Experts of a small language model: vocabulary 4819.
Below are experts of layer 4 (counted from 0) of a mixture-of-experts language model. Rows are named router (the router's row for the expert), gate (a neuron's input weights, with its number), up (a neuron's input weights, with its number) and show model dimensions 168-223. Each number is 128 + 32 x the weight over its row's rms, rounded and kept within 0 to 255. Numbers have three digits each.
Before each expert's rows: "comes after" lists some tokens at least twice as common just before its tokens as in all text; "gets" lists some tokens that make up at least twice as much of what it gets as of all text. This comes from a sample of Wikipedia text that the model never trained on. Tokens count by the router's weight.

# expert 16
comes after: " of", " the", " in", " L", " to", " and"
gets: " the", " a", " The", "'s", " f", " his"
router:162112107129127151122087094115135172149135091159127136122125173135079123108092122152145107121105106133149099082094173129162121098105125115112135136096136052171124096145
gate0:168174085155119108126147119085066119156155103118109161114167112103109177155110169100165189146134111172141112118099072130142096156141063104184134126095210115156147126049
up0:083096168093126141146127151162185116120101152129148086168114142172152087109166104153080047114139127076121170120163190115109139072137165149084120144147058131092114127214
gate1:137154117121105166139156108138181145153048121099120087145166112151186164147073147074113113147103124118136163120124124100146168147132144119162101116122162160182157053165
up1:115236128111100163106138044071101157080126069152115100060146148121171109082117152129150129144124191176108094204158127124128107142100162180173100127129133116140101159119
gate2:135160087148123069157145124146187131120134110147147139183129097141155132102081036127165187108063130096139142084177162074199103161135137157146116119134125075159122180111
up2:090096134087151110116072113079092109122162185110102151067158099097153121144142173138093128099151133127097079186107133117101133147164126098174110103145148196121118136132
gate3:170155170088128151106146104135132129139081184101164207194129138101124079176098093124148078065110126100109098081183178176170155141081193109126144053101110117095165123116
up3:149135115147150139167112128082137106110090081116139156151172137110098149141093132072149146121123193090098198134163145098129158106127141140151129059129113172162128088112
gate4:108132130118141103142094142138125135110109081104162248132165149145122108123070144127169165127128181138087107148076138126147185125107146114110140048088097130137092115150
up4:178136149117072110145126114178106106093127121104120092117091063093127118127192082110107146099106122160058105132204094106150069188173126130202083191110143138129141181105
gate5:197071150121133148088148134140132105110139062133149132128041104152138077133083106112134112132077123125120081194167091110131167205145132153164133092138146150185158078099
up5:137154138075167105164141069140146110086055191118133104147194162138179171131163143148162200151175179146102137077096163100053118114162124178100120155134144129072177162194
gate6:096165102148148157131114030100074110125105104122161172129109109145205125218097114115156107156115142107158106118122176098179186164203165146101078112107087171112129102118
up6:132097149114145086129160211151174126146163164148107071117135143076052135045152135147088129086159106165089118157137095142085096085064102125141167161164169086165136152131
gate7:176069167107158136125095101140140119150115117074091118185084142118169148089108096163124132082099101100113082154097139170122139098117049130091164160136120069131108091114
up7:092132046112175209144130116146055155137107133154060125120129154149158152161118124070142091137131099172045145053101119135145126100034129165117130167121130093139150109145
gate8:100146105070156079113163108153150144167105162128186137089184187102123163167194140149155196148099171200139119060104099033123145153108148146183122090116122124139170107129
up8:140119166071130116121133102137127128064082155123095113211137120179142079173153159120166137024088138139132103134173144118163056088142121158127098137050140108109115177141
gate9:115095077155167152134148142109084152169124137111104104112037135115126134112081164221148105123149150185120117155126123127166140113133141117123143099210101130115072136138
up9:124142141131111087121089116074114142132107147160171102156093114167167141074183134118108136178077093146128138113124094155086200205113127075132111169111132105145177133101
gate10:094121074175136211115088129067044091110133140141125133139127114075151091134101124092126170121093118103161162108072189143152112130073090086156151118116132144116097113112
up10:114126119125111096162156105173130157105135180106137166118131086088168153127109143167177137090096158151150120121191097122162149137167102144220136131108094134174121035136
gate11:081131085172114148108133138131122130110137117110103163136118116157123126127070183075147167145141095149123152090166168090122122130145116160126106090107134132151162152133
up11:095111145133099116072080097115132151083129100062092162093146070112137075156085159144114169150113140100126050115134126111128132140181068146139142121079055106133098087071
gate12:101100141160125123087139098128134116142130147104191085128124026131106211113152120142083117091083129104117136093099126139193225135108083115137126175080096103172170117132
up12:148119141142092094134069113125141141144082083093145125123121135101091177185114129116150130067141153159129125125033200200156154158114070161092130121102102129178159102152
gate13:182146151109116164164077084105084105111110106131165184079122175162151086103084106045115138158108093141155139033154155075138156133118147151137142152139189195148096094118
up13:135171147120107165071170128119186121138128119146144124105146135111130078111162166117179085128145138228197148129133136069119122098090151132210127143161192073115073140162
gate14:171108161125129134148134115146212187146098116171087169148118121104103144126179108114148162186111146173122125100134155121179139143177143146178158132132125155156114103150
up14:178165157114128235116101126165175091106102141170150136146129086157118122137138123136137144148137096096150158110135160118116092135143156150112141134133135112083209104079
gate15:062092110088098152126132128156141071141116111123107128132189097135088095123152135117116176150140122115132083132156128160100119127184172128111117168126118075147131162134
up15:084104106077093140119125118165143088118115112123107146136184084138075061118161127117115175169132122108128090120152138168112125114192159137099121168132116079132122168116
gate16:143126141119112096168179149122129107117116132057137120154184138134176096161111099143154149113103147100137092170187105045168089109139080164151078163044128090138110101134
up16:115136143137064055124078206137069157130153101111161153109187104197137152170108079060101158111098093137198177174165098126125077097152103206106167114074111156142099098077
gate17:171123151100113135057132162143188140128105151063122140146156153126115158172129169131129050145089090132128173069115136113116130125104110087150115132022212107129113105132
up17:028159106148107089146135103108131105157117165082043123151188103077131111138060137163170132172124175163119118101143126163136153067124092091186189118106117166126129126110

# expert 3
comes after: " |", " |\n", "|", ";", ".\n\n", ":"
gets: " ", " (", " |\n", "|", ".\n\n", "\n"
router:110095110103089113072076135130144136148096054213096152138179177165105085114083130150113153095165167140140129088088103089165112079104068081062060123124076097149120121184
gate0:103093142114160110124105097101106102122126117143092168086144151104161150131082124143141179135120158116143104124168173106126084145106167110087083080128117082132103165149
up0:115074145136142073150136140124124121160120187122087131131137113099156133152111126149163165169099160123181099104179169111134079191125144098099092112129102100146101102130
gate1:150082165106117121126112129085143144137085109118105185154164151160118118118163185070092087107147074161131089179129131168136079141149169157153144105153163192099152122127
up1:122151115164146126107126073148088123145173161111119052126100101098148129114094090178137145100120171091131166064130111094121162152055098138117107111108143089200114141100
gate2:110097125121093130148196094176122147147096136111171106144150140212062113149161146090151083133141115151186113107221127159148079132083120119125091102148146078135136106130
up2:103105117092159152135145085128145189132130092115138141122121184197098159129177122151174135114190141134150126140199102108111107080069109074128084147112135092127148103148
gate3:138179107144145172168166150164101128155132112129168121150124147188142116165089099131090131092158148143120134094114112076094128105091119112101106170117117122149164124114
up3:120085145086130096098101142104122143072122131127093132105090127071099168059143138137116127140134096136128111167125151180151131117142145136155142047159109143096101115141
gate4:116196102143080109087162136154110164161158144137091131126103100166112156173147103145121145133094144156130180140168243122106136056100099147105130122136090153177141091163
up4:141055161108163134140095115095148098126089115096180111136148143102137098083092135103141118120156096083104074151092012130158117169155165133139114158102170128091115174105
gate5:180076187122148128201122105110112166093097108121089159144128147141152120111124129127087126087167175138100127120134106151175133148129107134152152061173113102113103163120
up5:214089113118156094134135112158140171127086096118092170161123173150133171111084154116112113073180155109104153102123105092148125137129101112123107115161095133083066171142
gate6:095121141120209086120123123071124133151137100120158171142134122154092170143111164190175109152103151141105072154132094158167176141147179115117110128122051119102139152083
up6:099130130128211090133126112083117145138103096130163163139138130164109155158110160185172099141115169149119086134126099160158155147139171113105125125117040095091143148107
gate7:141186131167100145050126113161091100132106143134188121100119118142171117123107081176130070138159121115096162096186103076118166123115098155090086171102179117198127136129
up7:147071149120131139140099172099123114169152118111124121128008114104101126083119142100153144110162081096124092111129133162131123139121100151144095157155166080122126214119
gate8:160072138132120139148143138109140128056097189127150090159128145106152135065124150148149138150096113084144123141106086143073071137157055194092135186164138134106104116134
up8:107180118120123128133116143148113147148132054115099180074135148158106131170117123116121149114120138171093119107156167111183150113113217055153107077073122106154120153110
gate9:194070214076173134102090198119153084130173140123165115103122099134116140139123082144152104165169143088131067162156138160083139138137138174168138092187140114152157101132
up9:173102160113145124110122145146176058128170138174149104144151080146103142126121145127160122137149153114115139130159177131084134127102124159156136097163118127158128105134
gate10:146185209119075097081103091182148121166067092176095103153097104076093147138123147132174145093105122157186075123118117097148131098087145081090065088165127119097132116176
up10:116097034137203173165142172081129133107191154103165153131148147151144130109121122132083117144187127100081183134132132157120137161157112164179152146098102164139159132082
gate11:182155108171230094092137139118122135122145164190151091121124073106159130111112140143176099128144154143126088143188171150126203120135163118092157086174120104121084117081
up11:160177114153197112126115146106109147145137213221164096147135100124137144132128137157156111143191176151187126138164136126125184140126152096111148143175123093128094111109
gate12:118172131090100141091134140187157145150131104133125133185091114110115123146191144146169144085128103154069133139146133160116110092097120117060100160136081129143213074111
up12:134093164176122127128126113050110127154127154153137096070161099110138100145086063139115108154140097103222122105145123120114165145160114136161151129123153147109052148148
gate13:131103090141128162139099102140127153062146169141112174140080060150111149163103110129111161155145114143122094140142133086160092125159088096134098047116090141154159058134
up13:180045141134122093197096139161172120090121157143128096145143064142093095134123121063135152112105128203170130156159152129120078163171109103125157118108172125114123150152
gate14:102122117157144135106091103165173076109163111130090100135122128169123197093172124108055096074205137122134127128112117109133157116094110112139196147149105079189126103154
up14:145146141100089130141164147087095170143101154134180150114141131093158083170073117157194158176062114115129121131141144128112102158174147152122071101106164186075104148110
gate15:100155184124126133160166156158171083144167133144105127114103129156077119168113148133132181147044122131123134122084197133103136156148122127100114125130116146096096124121
up15:143136090123139119099090110092064169098125121117146132119159145083167134089141095130098099118186133124119112141186064151145123062125163136138134133126134106164176132143
gate16:126115153142161133124114123151045086122119113123072134146053131213126129149162106174130129119047124104078194113075122130076119150110165148132169156111125134117134113116
up16:117172075122106104108138089144195159125145171148162130121255132082157120129080158063100131187181095159163094128160129104149117125171107146128087134161132189158094135138
gate17:168040177126152157170129123147116133129149155120090084144087067154100126130121117119116092033120178087128138170136121105084168152172123132153128092187076153118117096158
up17:155055194162152132161106111137120142122136149136106098154110063143108119153129122132135096059105204124138149147160146088076165155176106149139127062198070165123125103175

# expert 18
comes after: "\n", " the", " C", " and", " a", " c"
gets: "-", " b", " f", "p", " re", " res"
router:123076148125127103098062143074126132138117125214118117209136163163132148135069102176104111082131117159137087136148138072149130102046122128170088126116092085144132149172
gate0:129081114123117105142156101113127166125098141151170163159115152170136110154139133129152065154086170105107114133151171134134087078102130091106113151158092148152136099134
up0:133106115122102070107110167202134141107199152126130175083151148151174097165129115154143088154098136124109099099129124130130071134110138156145072209117102145169089091105
gate1:138122130130143144117146127083105099124153159165095165152120152112146184104117067119156081122081156133185135176073085125090140131133159126098093100120069097069152189178
up1:107142155112065080090147166063109144144108123109096087159140165141090167120138121169145091054192123142111105093076110118206153189145138148207219159104087121136101090125
gate2:114115151110123100154137074109142123120080142159126106104135055149098108196137157155062093115140133154142139162098193151141119138089126137112118098115127153117085147061
up2:135140067145083140124140097077124111146101113101150149048189116156187100081145130195129171173142184151121094170093141122099078087152078111159104127108152135096168107128
gate3:092104112098134119120185106071095191113151109114096167167108118117125156124149134101135111144104170124104098126114117102079145115139187123210087159150199162142098113097
up3:161140122161122136139159078131109139131084137161102138027136092104114147110105094089129116129132125127111120126080119142096114098132130128152153110054138122085151106183
gate4:064111089127123193117102049119119163112113135157054123165126151123146135137085098127143147184139101108115123124157123112118105153110077142201090070104144124136152128102
up4:108083109115139182117068116098146159112169084156125147147067167068124148157106106131184142118099144056146106146179078130125081133177111104190085104130101165055162199082
gate5:143098133115112118092106143139155083135143126153098216127109145091163109087122101132123061124155107067103179187096113132174066083130109115108125116104102145178098149116
up5:141173119143115145172163083123112155162095150080163033152181103156123141166174148089147230129094140118173124113171144092054139157187138135156140144144156152085101092164
gate6:114085192089177079150152135102085085124143113119079155150088155180136171107128114111162130092095169139142176141145118085128178118138149112190119114099105151162106192141
up6:153154041124114101093124099138215161147129097155196151092146145084061144124101116167043139141136081089108129082068132143016187129113158148156127141136100091072141092112
gate7:086112103093131166130135207079125063165139129082170160137104160139118190129157142137077140125226162131122081162122116109139118114110144078135103144164164096142130167135
up7:095133130119110092144127143156085142159159087076107093150157123130131179125180144119144171168085088140072152099098129053146098170145175117189097135174119167083166051136
gate8:089134127109132133127187123125123110155133157138167122169185126178141147112113123122114137122157108094123172061080143103051165115101169188104170130135109076152122161171
up8:142095116132086117107093160157122159098147075093107114119150121084105098156132154132133130121152127104103201134131044097130135122132139148153075123051117169127132098062
gate9:085113113068194106132110075138160138205114143155154147153168123140153146017115151167187098095063142130146115148113088133163109196085141130130138109100069044189102203101
up9:165154136191080155145150165134113121062153120137089111113119096116133108211151141078060151173172123122089150115148194136054136089142103116122123149194188188079182078158
gate10:179119121178098144128123179095127126131146125126129100145137085148129183149120146146104095069170164097122152130158137108142112074098110167209158075189125119100149145154
up10:109100085155098163121138164111115141092147138124155111092131123210124178137141161156079082129168112111165169123126124110164140110125110166204111072206084102125128164111
gate11:124107174136146119104128132125156158163119135106103145098151112123122123156083161152132101141088140198165121169121058158124116154125164138148116116172141113069206085141
up11:129138153109118119114073079121152126177096153132123170186153126067129138103161177118115156128060125141141119137155130088172097150071051144117163085195061163077110101087
gate12:062100118079130098138111120177152077040092114149145126175148114216093126094066056125186086153149157136107157150115114096150073115195140130106101091165101147092112129113
up12:120114153121129145184140116107147123099149164143173111173095112115129121157073102074184087186161150166172114116155152124087103055106086212079153114173129090127123129147
gate13:145159149119129087111148068102131063076124114159075109149163169136087134192101158134105152121149124076110159094131164124149130165067164113139114097184109137103120121173
up13:146131143108106109121139024146135102121101108145070102122167119133122188156142100057122200129108148174145092120107116175161122120047151071179046100163118169093109072126
gate14:090064063124138108010101120078148104159128177170085075185115110138165124135142096116153125137098076166128071124124061135149146128077152131131119087182138131130128108135
up14:120118107103159148130117174189173101122113159153155127118114159151042144133165108158109091174149094199109109136111107088139158031116118171035138176111096097109131119106
gate15:082080181124073109162096100130127151133108175138097117146112164130179106142119145105153130138101142146105116133153131151163124136056095188099116131111099128131105068105
up15:169131159116089107058060184132092130091128147154154116133152154130173075211127134152147138150108133149121094117158168171140175144104156132111157120121136163160144154096
gate16:143054104157128119101109120120132117094145192102114174180149155086176158122092144146119138164138135097085146108182096128134131117120153074111071175115069073108156108196
up16:096150126137168104147135068163109133152136064196166154106096131072104117072156088122128121078102119168136145090110133134171140087122150184099099127167107184155131105147
gate17:147168067111146089146139110147106105133117179117151096112131113162160126103132065090109114122125153173114085140132130083140167133096083099101141112196096071114123092162
up17:142185106080127127106129144113162142177146092101103123106096091094124161097151139101155165151128112123135125185126126140158153092111061112109110135101106114192138054119

# expert 15
comes after: " |", " |\n", "0", "1", "2", "4"
gets: " |", ",", ".", " was", " and", "on"
router:162125124156073133109105122090073100119142126150097138155143192095159101140124091139117131130127108190112125064172157135096109081151049128146135096151122090117066070156
gate0:136107138090123111102174112138120111085130125135138133147073111126157148132146122149122107146129163141155144158152140131130129130147091164162069159128159143103119149045
up0:149109133088131110125160105150107126070132134143135126157072082107158135145142127125115103151112171152170135146162119142125141145163094157148088154105140125106128124050
gate1:136160143148134130134138110109099145141092150136094185196141149118142111111155100121143119158102103183139169133114160153157115060108127167130142110131160151122091074115
up1:076102104123161133080102065069180119087093101108135095047131119146133121117052124174132163111118104101119110148117113146124132168155163117018147124144124133116162135119
gate2:103173116123061131159145101073134147083102160124121088147117195144176119210090122087110124115093140141129139153134093128125110145121146118085145125128114132095141085095
up2:137145136139082138125150122103096099116127193081140112088112102180155145183136119131098060164108124129085116144167092143176145092106082179087136193154130152129072089097
gate3:078178107140077155134128069143170126141108144162100113141119159105069132114152096148159179120068112154093138130145130126090170140132139121155135111138159123111099120164
up3:104144146086057184091112062088143120182104132166112071193136136124066065113168100134132155119081087124134103182136122099077098106131154080124144139118142126110124139155
gate4:206150166087147126135116116118153126142135105168146111150124150116123131127086114154094182082154047152136146130104173115084131139134125064105130169139163144117131087110
up4:084098156160112162113173130109113121138102119103120140108125131157129095105183146107133054158126188101104104108132112096153099142134136189173122141124122118137154118114
gate5:162148052141095112101120169059071143117130152156118130159117137165166134143037101176123107179088166175108083106128121078129147154149111090113153080141115129062132111097
up5:084090150157114183138188143089141152098110114117140027150126113179123139123096096140149104134134092128132157155126138121165117117150118098058169145128093105099121094099
gate6:186151148153072050082124104112175137133131148107112179173167141100229153123121107127144113080163095116131178110121138152129088124150207182186139120153141152133101138094
up6:173130094143048092058035125095141113170146119147085135194144150073188137126112140168097151077106134122121116143121134115172089099151144113113103127137111145121135155106
gate7:141150155124156155074206172098139125119049108207184167129133128143107111152160093102135125142083175152131136131180124126127160082096143105138153072130139118106100107135
up7:159086093168112121161087076168118150150169190112097146105171161124104095108137137173116157063157130077145130120108136146120084164129110145066112168153046130162095112137
gate8:127162183158165170139153099139098127116109145145112109157133130134153115109066131135138066167136107086121145073071109108125190180190117133150151113152111144121069116115
up8:106068120107162142131181142155144067161113119183149176182091128191167178125082136118114053184159144091111090117092069117096143129161097163160126082163089166176128115193
gate9:095189120134121134198119173124141142180184052112109129129080153212155106139118134128127115102141125146075177128103132146060200136087095122166096114157112158058167070123
up9:156098157128168095068177104062120144065084160072121129137172124143114144085160122127109115150109160107121095159113177127094083069172158138139123129100183133150077128139
gate10:156143105050133115132128095150151139160139190116168177111082066174157083160165103145083110167044148109089098091189150170089072137134162093165136115168115175039111146124
up10:177138142081102131112162110157183111147073142098126147160130100214138141156085152111146157140142167121115089138160200142125084088102126183135137152138144155103117132144
gate11:211169133102155167121137104084121136116138108112136155174121129159195142112137127077180149142094172108106130174162107122088127134112101090146149156095113163066113137095
up11:162144141106161171076135082164135119110107120097056149112141122121164162148127149072184138130107129143106067151160080118118101135119109089146158140056074099093112130071
gate12:072118147131129201144152119101141163102103158085070117081114111074091101088161115139106105163101143196109134143136181141162118067180146154152169202192179194143108121081
up12:152129130154178087098126124108117150057197147155118153107061118166136179115171160084132124177102146118122179137130201110098070131153116084146146186124155126124143163070
gate13:129129180104118167153166084093081099120123163153149172135163118162143123159148140109148057069159155090143151163116100113124115134135105138164120176162123128160106084111
up13:108143082152132083069112153127130149105119118132135103104078141123131130120131107189106204168109108170160123089138153138114128135106144135079129091106110124128144195127
gate14:196170181134132126077128124115112133152120170114085097135059096190122165101120102087138095140124106160164171153153112151108130084124098122143105122132100158102106102171
up14:211130175150131133187095107129102119137069174186126108148136128212143153105175102090086100138146118144158092112166136129114087126113107176106128074119080143138152091134
gate15:073156132144129068112082028108095146068135143126135137164080161107139116175177105197147156123084057141081115136164173102160136115205133134119132129137112150092108123069
up15:128074154080095116181165132154188150095047191171152084177133127103171135068077154131140115152144163161130210180136120132109106128119112142117158116152185114133096156101
gate16:114141135117067202145121150123148138112141088124161205154130144170132126083103117152146148139111128095148146138138172135114145115156145167123112157146150145135074125086
up16:120142091172133066092155096091139107104089163115072103132119114152149119108159164153093066100194109143092126090134073141099077115099121083089118105133097097116162115172
gate17:099167098180092126141116083101085091135130117136079123084111108129104098162146140172149043108084107088057150149131131149144158110137085111139106126120080120139072127134
up17:124140119138148105112165142131122108149145115071118093118107099160109109075062142130113141060125156117110197122135144142173129139123155086102093140056125137147140146135

# expert 6
comes after: " |", " m", " M", " V", "|", " ("
gets: " ", " (", " V", " R", "–", "r"
router:152099108117139161031111145066167109121124098161155052117109172092113078125119163113096128140167134154178143084103126113111142108095072106116056146178066131148125104120
gate0:146163092116114187126164165112128123173130092125186092106121117126091098150070170125157121140177176103132119050018118112107167097099114166158108148129134138128081140135
up0:116097189088146106138183169118070114128104182137140130146165161191168102077121103145147122090103129109107205134169112154145096117143122149150121122137206119125153144159
gate1:120090086157152176113115135132152157187074189073141089046099193145106078127094111136127082123129127120197180197133127139173167146162101070095096177169108153140144142085
up1:085081127135151080108131171114115119107176117149174148161131103153135132117133154160143131126171156166110171105184104142207140093081128136092129101134113156149127128135
gate2:160154076127159205073172141185126096149114004141114108114102100153141142103139065080181181136102147097092120138129136157127082122114130155145164125125069105168154111111
up2:116079144102155113134113126134166107092132163102120136101105092109137083083130140097131098097156148100143124165132161150131176079162199111124177135160163174174066161093
gate3:089107174113138192144152064133099185144101145156114091224133097108097117165114120115126129168111120125135179019156131095111116175123146070141107079214101163079096147114
up3:109101142128116117136111133136155143173128126141144116161117165134141151142160113160087174155184114130151174166121128106128072133095124107156075082141145200130176128136
gate4:139118208158132157118121127145119133116123075100148162129145144087186140146155110136114137170136178149111115120132168176131132143149102125176135116183163149111111222088
up4:119115113086137138156122146138133120105132152134097197130118105157110095205195102136126186084137114164145150082152131049112094115084213068143071115095097154118144124139
gate5:133177085118143124131138132138184166056163124140142136132126160125123134088139191131098176132169125145117169108171109080154135105163116091203100149153157186122146127161
up5:061120171024123160084206137120146102170119129111228151108099046115137129119153079146134071096120129091153068163104146147083104197151178114130098115113059159109113174106
gate6:148159107169152164116120136110169079131205092140165137194100146073131128137179164091101125123113137139158128067085101165066171101077107109122111111113154099133157134140
up6:093101152107097084118115123134089146083085172125083087077166126173120134157140124228143140111156144088112123174146130100198101130190185154146167126160124155133120158130
gate7:165176063141124174109131106167153167115105154102111099141133160130200196124113148071092137178069147173178062197096119195100120160119124117077082110163135173170112091095
up7:149130103141142158168131100129166074147087176115151142084112196129123149093154125181191126113056093110094088105154165135067153162136098102148125119176148153198154099074
gate8:191127079068123160153158139146179045120152180123149080099176178078077150136132162151163102154145165124095130093104158092109128151129153116175135158143143124106174133112
up8:165103139218099171081097103089126106076112125140172077144078084111113137097084112111162109078144148078112141152119087121163140184163178099124170105139149174154132161188
gate9:130185119083092131125080078077147135158141165116122146143101098129105115159161114135130136123102046117116179146055167146113116127061180149077094183152090066117172092115
up9:107148106092122162126175091092168096168156134135160104152115131129147107115132142142161099126133131127110174103105125142061113135112105096157132145121140121161096157210
gate10:125103154115194130135111126143109164102093155125099109148132137135086108136080128077086191127137157147123150082147129148125151140110072153151104152119145141179187102145
up10:072157137114159111149110110177131119124119159117113133166114054137163096150145169114099108126077150131168103164171119190145133138139126089127070118069055112119066161053
gate11:129093061125109079133136147099144085152117146154149159115138115123139163108077183125139083144214079116103121145078141108115134144065145139130162101166091161168128094094
up11:098137092083125156117176145144148152119174077067111115083091140074124148092112158102128141135052096071128142188200127133149087175154105137161146211115158092060142177109
gate12:131086115156123116122185120110192098117174138123133114069048125091090079105086175150165131127186103121107090159107134114133160107125081102143163111076130113087125164139
up12:111123115110138107088144174140134150136101179147116144123159098143174122136140116075141147131146054134100110147131117142138175141151108053118087113185149087112112203158
gate13:113188107077164149087080131096133107135139179104171105153089143172163178069105171109126180089120128121127171167105109121101182077096115096094073118109130127113141104110
up13:089243114084128132109124142133094126126150145113121158144087157160130143093108193144187130074128098084136130131116141128128190091084132128069102059164140136151104138098
gate14:117110152143159113109138165116161135086133113083117126119102115093172076200175161135084160099156154117067079137097125116117143111111088125119081149135089143121091137082
up14:186110101183108096135155136153116134084183139101113131123140113113172085115113123121113158150119165089103111139099064087104115069193090183139098197121132128134075145187
gate15:178083102091149178107177131110155137091189103120104098094086179113063180138142140114149121173108160225161178090162103155110151062154084090143149139123177085157157156170
up15:118159122133142078113109086141115150143166141101062169098139135097133093140133180159155125105241138111010152105099111138121091078100164144142113116174094078129164150125
gate16:092134136151081158168160150184143091113144116109151114141180103082101121130128128137152164206162206099153147147063196123092131102113138125149112121101152150093086119101
up16:103202062111145116119084159139129108152148112093149134131127136122112162080170162093114103136085140116142069132133185100125151199121148078194077134147129125147097078090
gate17:162130070098098132134146142117131049083165123133160122104110196092076085107150123086102132108131150156107120135168090084142187101116138152125143089097092144120134135102
up17:091123179129120133183081125154085206180138155091084126164130043136165161098145158141175129145148134114110160116119150098119063156127179121140100178150156127158132133120

# expert 0
comes after: " |", " (", ".\n\n", "-", ":", "=="
gets: " S", " T", " M", " D", " C", " L"
router:130132121074112121122086205086084067101156138183153129139148151131104123126144113135101105138117080222151104036110169089118114101098108109176183117126128131168112101166
gate0:170147143149164074108137094051136151134175144118119112185127133091172107096120125151094119106128149148146135155100165079158156066112073159129134201135177143085152134110
up0:169111135134093166040117100101098133124158083071127125061114093122137125078156142188114113075187110136100140204148142131161125129136100100097107142107047191104123183145
gate1:186105140166122116139133156115167113129101160149176086148162103128165143098129208159138097114108176130156170072131173076096132119164143092115141110095164143106159065127
up1:114147092117095082106114137083144162113085152148138093114136122121108139158124125165148134115131125153104167115142138082100129132150165174113113081089159121148137089095
gate2:155103136159104116107141145039095156178105076142100110125098108096058102122111090126107115118055089157101165178159088154142127155117073126163141173115134110095142165107
up2:160114141066083142100152146079107093178113065143132199120146095154129139129100089127078129173138165119128133099111119162123107107135121096171104122129109126117184177086
gate3:121120140153144109137113173108104086172144057096175119142110106142127132171136130146121070113140192108123076174126122159121130103114101127156112164123056084128131146180
up3:156152155155113164133177073146093117118174149141097074138066145192131074143140106138167162146130113167101181043169150126098136143156130072110130122062173106082079173115
gate4:123085210095106164144177086188070150145053132121073173141140123136056105177118105130135092157105148132109094116143117137141148144129078186168134095110096061208103104138
up4:149169150122150100173099132147135132082173150128148100125137168144129128100167100189138108167122137071118124148218165138134153122221100085082157118167057110138133130191
gate5:200111116135119171153133060112142087104070095146161156111134118073143095094146107126136110106129148116102102112073176172110165142101162246128106115095108163169077146098
up5:166110123126122171114059068081170151125142102161187172107116096098141132068172127128090123106103119157160127154168154149156176142142150153100109056162155171105129183124
gate6:128087152159139128117177116102222134120093164070077131185111144143135129177128138062122108146092120127193160087134113133144071104129156112130124118108151106105153087138
up6:128170077105100156138192130157180149143133109118074145130120154116129071147080075120142126184223097045062101116198130128130137132152115089122154115117108123155115121141
gate7:107104113126159137159097175099095120145146143108107158126142129191144100060161078113159143159168096179078119106121121153080148138101147089142103079216191127164073112204
up7:142143132148093131100159084166176160114117138143128080143111129067130168157132182149119112133091148084176163135159103124148080139155095174134146166075121160091175147052
gate8:179192045145158100097107087040126146107106108141153132090113131114194159093139093099221155138098139099131149136120172131152131084102151197136134147139121177145157141130
up8:121148139127092142154112089093093100157087136112119181158131130097127100139118157132097128099159102070132147109100125159121094113112141108195141075108152093108153106197
gate9:077103181118106089134135141106123109151143183107145108119100145169106116135169121162143180173144104189115114140164151103109141116191088144127159160147119133050118137086
up9:192164110162136186165176126143134124138171093142110105118136098146168141138104140137124126132100099110112153138127097179126151123147169126105126108074109128156078171145
gate10:104059116044163125066113156123088112147090121093046118155116102113130140050152118070153140200099083179115140170161143090078100108081093116113126181147126204075090112134
up10:119146118130111079139112127104131160062148169090035105092149146103154168168079136109074150155102116177104084135164081062133126140154142108175114179150117107101096140111
gate11:109126099162138111128214090109135148109107143132144094107122109033184167175140115174138134103108128115149099092102123078167113123119148087141099109094122126129140107177
up11:129111169108101110104127198096143147179114095143155128129165059127140109117091128095112099154140222135101141163146092090103108167131110160135194131140142119164128195080
gate12:107074095136123180204085113112106115079124156155198155107162156116107170072196111103153197111112130134120163102110120136062152137098125104203130129090202090142113111185
up12:110158171136168139120159185105148133133126123132110105197142129106108107136110148129142108121151154136077163169137127097183160142151082114077109134103116174122167118035
gate13:112092114133147155105143115087098073127141066130160102143116122116049156079207109128101108163142158131128158138157148112091096116129133139168143157133196160161106172159
up13:127159080123169116055172146143097143118135124185172035136149164169149169156105138151176159123176116078123119134121096118102070139123159087156131152130123186089154114144
gate14:115126076093129103099200140111164105121174201140092143133131174118103163109122090056147107150073078114103205050049175087107087079073085208127158117180188124110119164130
up14:163078152081086125125088161127124051087099128064107116113108104123133147202073139161119061135125173110110144129163034144171161070170157140129137129089064175122140123154
gate15:098085094099122108057061163159142142178178071146163113102150097151106096156111126137078132098134127182123112154138159193133139182101105131092155127182137143144100099129
up15:123119142170132130147169063066083121102093156126100156106138122152157152101102120153158099157137121127133099127112094121115158086152177099144100078087107133135191131129
gate16:126168093106137183173120143179087115092126113106055132141127163169121132085128116104126106153146115162087141087140187047112092115144118109165127133131150121164108119129
up16:113148144085119210157202098170088118054109141100058134155095125119104105083075148134150059125167122168104073126181190111181119137067144058140124124155154094155091080139
gate17:063103151105093125124178131147084123093125176159095166144142122106127128199146114162145127145147075157119131056149120170154152131134083131143154108121106137105106169049
up17:185166140166190126106098126110161136176158131098138092078084158101081151084121153114105116111124146104112132186128118078064128095095164105092114140121139081152144095168